Weights of a small mixture-of-experts language model, trained from scratch on English Wikipedia.
Experts: 32 experts in each of 12 layers, 96 tanh GELU neurons an expert, 4 picks a token, a softmax router.
Below are experts of layer 6 (counted from 0) of a mixture-of-experts language model. Rows are named router (the router's row for the expert), down (a neuron's output weights, with its number) and show model dimensions 128-159. Each number is 128 + 24 x the weight over its row's rms, rounded and kept within 0 to 255. Numbers have three digits each.
After each expert's rows: "comes before" lists some tokens at least twice as common just after its tokens as in all text. This comes from a sample of Wikipedia text that the model never trained on. Tokens count by the router's weight.

# expert 16
router:146147189110124136134128113127153135111108125119121118107131113143152131126105111103124146137152
down0:107177128130110126120110128172113116111143150117129156163147093140117124160126091122106105118129
down1:126130115157069118129145079152124139126170120141131094143182121135112144112130120149178120132102
down2:119149081146082139119068140158135112153181140106118115127145113086138113111135124145127108090108
down3:122145124138128093126122091116092131096163105120126131162170147144146147152113097131099076111139
down4:107169130129130106126119150153149116132085126125111144113125130148103126128121138126122100104113
down5:153150151129144144159138127131135127107145087174146135111101099079127167114152128148122106176067
down6:162119139115156144113127146107083132126119162126118110143128124158109174132119134131140068115087
down7:129142121168101119168127105172137147108190137158128147170150101083114154096124100144124181128063
down8:158126173150123078103122116119147147131115103154151107064139117134139132079162124112118136128143
down9:134126126159146169127145116136116108098137142122121106133137159153132157119122048152120110101105
down10:122126150136149135120098093167119111113161127139166105146134136099169136129147101129140146109125
down11:094161153132117121130164143154104110160116132134094177121162129128127153116116101151091154147143
down12:142138140129109111168143110119129132117152116140110132116117134178113133167167132155092066121124
down13:118103152135111143116147140125158117159126131135128093154081138158127138156150121091123113117112
down14:126155123086136127132144140158113112129060087154142128131107138190136158140095101161115142105119
down15:124107136148156134165163081141102136146135178140131080128175139154090109105127138141117140124102
down16:098125134115136117124122133140090145154112140145134122102119099115084123116098132170104115120102
down17:145117104123140160117111134145091131120131126150139146119113101135153111124136106088121140143136
down18:117103147181125121150147125148111107129090145126100151129129119155090146087125113119127148149183
down19:122136133117120179102113108159084128123090164124151087160124127122153117091158162153137119082121
comes before: " |", "|", "–", " 0", ";", " 1"

# expert 20
router:157137103121114117116159101135147190136104139151066138151142141131133148131106117179130098113149
down0:148127106121145133097127143119161134131136125148125132132113138120141128143166117159144134113128
down1:133128157149136109132148125143101121113148095103130151128133138187139069124174118118103141143122
down2:099118090150158089114117120106126138146137116150126131115119101117144115171121124098127096121166
down3:116093124110125108129182121153145149120158102094119129102099132160148164122106131125104125140129
down4:140118131119117120119215116158160117090138127137134119114159159103111094188130091114143137128139
down5:145104081120138142097166135098116141155144200161140130125150171117096137141133128135130135142138
down6:133188126086099137137135102118154174109149144163168162169149129126153114139078090127157121139126
down7:140117142115113148127136117064070148124125101097122151109108077113120181141138107130119090127131
down8:169125152144135128117162127185129191134143129154102111144092140143112149132104116112131130096123
down9:117135141119132143175092117136136127158147137143128117112148110146140085168110156140162125113116
down10:134131118140113126126137127118140141127127091135158132109142169092170136138097101101143109149125
down11:093136119128145130143096144106163143106124129122143109109155149181056137148135119176103139156131
down12:142125179095106152123134136092151146121143085117142113090087094130099127128169150131127139123108
down13:099098132142148107115126101106166113083167113121142123148115112142165094144086115114065149132123
down14:125135106087133108138081131141128143129088136146114141120134112132104121167117111161121137122137
down15:132090136104134104083140115122173132121129157131142114152094162111080128161154152147177093167114
down16:118177107125134098137106124150160134086147183130156149104140125109131124161117108104139094112154
down17:171122134110110062161114127128102096160146152165119128120146129086096160135131131141135154138144
down18:137106150119124166169138123141178135101146148134120141112150127121154097126139109122134176096129
down19:132107143132150127112119138124126108125152150128129143143113098134107105129173158181124100099102
comes before: "\n", "==", "The", " The", "In", "′"

# expert 17
router:115097164161159109166146136130123183148106077095141157124087124125102098156141167120124118139120
down0:139131120189142144137138124126109157141117145160103146100157162125146137121122162068128114134140
down1:150143168095158125135130119142119138098155168138156121086093136159146125161095114108158108148189
down2:146109106134120118129169151104159135138133114141140138108127109124089112158142138125179119149117
down3:123097148140130114134112141130078101115099119158139113132104111139120141133168136113180137131124
down4:158145110145147107150149117129135111136121130132145135131155151106181077133136105131103137086120
down5:138121162102117131184129130116137151104142136141112156103111127155147121116125056142129141165142
down6:087128163076156118098130095115126140156131125101113109123147142184153146125109120161126118104129
down7:150135078090133141169106125135181140124113123127126110130195152121138127124133136139122133133101
down8:128130101093122110178112120118119176115093165148123145107164132101137095078116147148093124195153
down9:130141136118169154122133123088124140172147124151143098184177152130126116162129099145153140134140
down10:107089132155154136151125167132117091132123142141147118143135113161150148141127093155135147105110
down11:094136161141138090179100090118136141114141142134114165113127126140123142117116118083161114121114
down12:102133111132080126127159130158115126101134093115157141138132116121126147160119132127137119115118
down13:086100186152127144127098132117110129172148166136100127120129140167114103115137167215144105138154
down14:147195102135101105091153130087121096113108120148125090154176095150150110133110092150146142135116
down15:120125127131172141128167119121134092083131116152168127104132141088147113130116119125141122114151
down16:132088137115106139118157099112117145105147084163144138121130130144150134149121140180108157115139
down17:121139154123126126137152135126123180132139158147162164096113106174141174102093128147118145074129
down18:113127132124122115136075153141098146090132122107121110135139164114146111145087127156120090129135
down19:119134138160138107124169159094134127131126170122087133132082106153137114149117126111102113106140
comes before: " of", ",", ".", " and", " in", " for"

# expert 24
router:150123106099110144101141136122104132126113147171133140116133116108146118134129158081174158076105
down0:121154121112165149171131111172184117142188110129080121113088119132111131144112115197137160153092
down1:128124163111122148095174116127151172119080138152119119152143156210121149102154144157137128121088
down2:109142093165107097127130123157094068112140126122147090070114125135111101134126112132121112175128
down3:147132118159122121115118082119117157148149147140153117145116090120175122118095170109120112107176
down4:117132133127147108126129115125125088173131146124137129140115097160129138095112118142107131137101
down5:143141164125102094145113128124110175081134090137147083179123135153099138113104123123138134132174
down6:123103156094137148129130144114118111124131115130128123124133112169158120131116158143092115118116
down7:144141133121127207154111149098132189202105179137125130148137074120137091070111086144102113120143
down8:123141138122148124082123116115134164104159122180156152096150110171134163111077174127147122161132
down9:121111107102117153148167152091120103085122087127121146134122090124099092174184117145125157112088
down10:117067112080102205144122162116096133153158119121133129116158127095104082126126098167127154135165
down11:100145156118140147121186148189127143115110122119069147140152188139105126125092105111117155091117
down12:137130153112125114101127098124165097072117094122169111127135132114145126163136150134112125129120
down13:120121111135114107066089127121146121112094112103109104166089128110118129194113129083090139077139
down14:139138130092098120142129127128098067123115094136155125119138116173112110164156112162147118132106
down15:116167136135157116140133152120116066135144125092144141130112124106109114147116086148123118128107
down16:123132147120138162139135113144198137107114081124160157141112196142110122131119119086114125172105
down17:110129122158191154088128141172141143088149098177096150170121145146170161121149111136150193126122
down18:078112117134176149163104121123107120118108143135146161129152169127113114116127121157153102091108
down19:120122144145136135104120133122126124118131089112110148176080152122116129104131142193150126083143
comes before: " the", " a", " he", " was", " his", " be"

# expert 8
router:159128146125122121081132168147167169103118149062112086142131109105129132157099143137146156107111
down0:107155149142071116124117087140141109126108141134129140067133127116146160127109125138097117144118
down1:113124104107132096133157115127121109160106089187146203152119149115121140100090123127130118092123
down2:116147113095145088132132191147133138117127156103110172164101109151107148136129119122108125143100
down3:123098106131133125087150139116135132165150146106120153160125121142139132130136118129113146095148
down4:114142140135144123132115091105075144114131105128141164131166124154113086078141094128121135163182
down5:097162084140133133135110139109100155126152132121106116140121094150134124136095144168128139113146
down6:164138100123148113113173112095097120135121096150150186155147105096109121118123130149112115120193
down7:101159122083134172104152134118103129098101112117175169178134116122155092134135134106178112132108
down8:137122094133162120124136190154107125198065156092183117131116147139140155153141138165137123139112
down9:113171105118113168107106111079114128103120139099108108145103117159082135082103122105106120157117
down10:135073135125142113131102116108103122091131160119144111085082143112115107133129093119135156140118
down11:154118118106115134163057146165093134091149121143184145119127176118089080111125138142125131125101
down12:127142118142139140052156169132133164127128124170150115121103114139134150092150122153131085107129
down13:117126145121104131111086134110153143151109147166145120096162093141158095117119161105141112147142
down14:157131123088135155113125110101156161099123109129143126130088124123135107168167131108134129105106
down15:126108155147114157122169126115135139168105123180134108126146127120103106125099105122107129106190
down16:132174130128167118097128167110116144153117135110102127138120140124122078126138081099123066153135
down17:104132147098138115126126105147140167134120136116140108093121132152140148151115144106152125137173
down18:126114128159136117148123150141114137128154132129108125111118130102121106149111141109117126095133
down19:143087133147141099103089151136129106151143108131123142145108148155148103165087122115142157129135
comes before: ",", " (", " of", "s", " in", "'s"

# expert 2
router:098118123149114109157148133149140122117063108051116089133112121122116125094128116096181121131139
down0:176141142118128159129132086121133071129133138162146104115100128122175141120122179132136153135148
down1:150130130113098119121151110124122087061149133158147111118154124130145131112139140118156148168139
down2:150104150122112112103126106119135124127137122124151177176110123121141144134079124174108156146127
down3:158140121145113123123126102138120136166150114118136124145108100155136162123138114114126100116112
down4:128123115111114078115142145137078131132132121113158145123123136177132164135128158122138140116075
down5:169161097136109143133119120124104082133117120140157140158140139103148117126102117134136155088117
down6:143112175144111134166128119131099106100163193119129112156132122140153083105110106131118137125089
down7:150135141123115098124104095127100151145115136147131145122140113173122167153128181120120116149133
down8:153155142127142127120129134119110138128131181133141120163122136154092126138124093111118065120140
down9:142077143115132148145188118139120125098193167124146107127161123174161149147152089134183132151123
down10:119111103113126110128145134124127123153140149149067145132114098162144175158130125117132119123134
down11:159138121147132101128155126111182131109163144138110115113146127132156103160138155133133099136104
down12:109120092113181108087124116101097126140119098120115127133129162147153117113117135125125129101139
down13:145130113124143110144170144156125139106135143138139166139143087107131126109129084188133066120141
down14:129146110120148107096166127154088106102133156112123141140187138136126124101130124176097125183097
down15:158133148148143132099120171125137127149151147119130126140150114129107123112151132146120084097078
down16:138148167155162130093134084115086103085146080155135123155137145118150139161136134139154132115115
down17:101109145138098143164133159081114156137144116129126127157079125120108137140151118158138081144127
down18:122170111130136120144128143145146127127125085130130106103113105119158142173131102180162151128080
down19:098116142131154129183186151114155125110168139152104128107109124105172100125071082164106093107073
comes before: " of", ",", " and", " in", "ation", " for"

# expert 23
router:131110200165105149138086123130131139136111138069123156124174107123188149094089146112116116138112
down0:123197154123146128142150119116110135102089056167141134165157116105141158135151111119130179077104
down1:115128159129136144083140125121106137115106118144189092163113116148154138143121141164150128097125
down2:145147169150141122114110144168167117093129135137115065099119104125114117116155144104122107121105
down3:126136156165129103129102075151130116189111099125113128106140126154145144103123114143090151105117
down4:186095163154154125172121107066104103087121124147144092120101126132129125116109123122127114170117
down5:134135112095109084152163128105149140085115125127175123112162135125154131162136150144139101117143
down6:158141098134119127135110133113119156107168150145133143156128134112167123100143144095137140142102
down7:086134102130118149139162104105130136132131099121162164159131129128113111121112146126128179129082
down8:108113180176133117139123138127098113135129158120174142077123108133139111154143110160147094173138
down9:126130116101150144158136093155103117103127108115139175145127146140102091113113095098105141167170
down10:123173123078147130124150139145136168119082125150175098099168135133083146145155115134179138102092
down11:141110092120151142132138076113108108132149110111109128084176129124120106083142190173101146143132
down12:091123152129146142130125108121115139133136114172158125126140061176097117102140150126140139105124
down13:102119157081131113171137108119103109129134103111127148136113157090128107141098136138126123122130
down14:151143078115154126127133118101111088127156165090102132143115118127166153112093162084101122092128
down15:116112137091112155138104136148155136134150094113140117129121141181131099089124093121133108162141
down16:147101145130143133141106134099112128166116172153132111100137166148166147111149104158070113107152
down17:086115159095160122101085162133104181127143160144167106123149078123142070135145111111131117164113
down18:134132107127153131137150147138171133161124161132118138114132148156128131106134107115138134092129
down19:155120167152100133128103091121132140112129132139103116127144124104124120111130150147118110142135
comes before: " |", ",", "°", ")", ":", " ("

# expert 22
router:125107178133114156147133093123132177152119138112150170131117112083099129120126155122157139140125
down0:143124134100108101141086093124147110152126143131148094151141133134123129155140150125117147141142
down1:149089122141151121136097188131139104106162191114091150084118058135122126125129105109111164133107
down2:101191126155152127123119101134117111128174169153121126124099123095163083127119134111118115122109
down3:127139184142113131130138074125130183113079126152143097118116141100124122108158120109097108138113
down4:133147127120093160132133105131166164133115160129142154156109138094147105090116151103114136114111
down5:148174146171122144126130148148146115154105146156147095126097113118111134123144128101113101131111
down6:154134149100166130106125130087139132139168147121137104135139073127088068157178161153121192125150
down7:109109160095110109124152143103175133115140125115102111145087128115100127111099122150106099124118
down8:122154132096126145135130153123095137130186119135116131100139100137109143121115139155140100110101
down9:108116135124120140135134148163127081152116119125096113079141117092168104181117093147121124151139
down10:137151145136170122139146102116135141113137101132141120111104126118106104123130146161138143160144
down11:135148140131145117116128107107121124105129133175109178110087122119097095112154110165137123145113
down12:136138170136114125109145109144147074093103139100108144098119125090149123163143107163134090103127
down13:135124124106163106190132143101117136153131132110109103128147139148139124125121105132152099142129
down14:129077113141136117083111107119159114139133127154180108116104104115148112138137162153115085149131
down15:165132113138113121167152116117152152139150146066190108124133129097141167137101150107125151151178
down16:146151130150133161109131116201142126092114110111154099133087152103144118110155156091150107108152
down17:129085108105124159100151129149133151109101107114140154174135105142114080108111100153147116146141
down18:142109089134145149129128134148113142128144143148109094118120145137118114168100121175117139126137
down19:138140072131130077121097181065130111129168126103168126160117104105128118129154163114135122099104
comes before: " |", "–", ".", ",", ")", "th"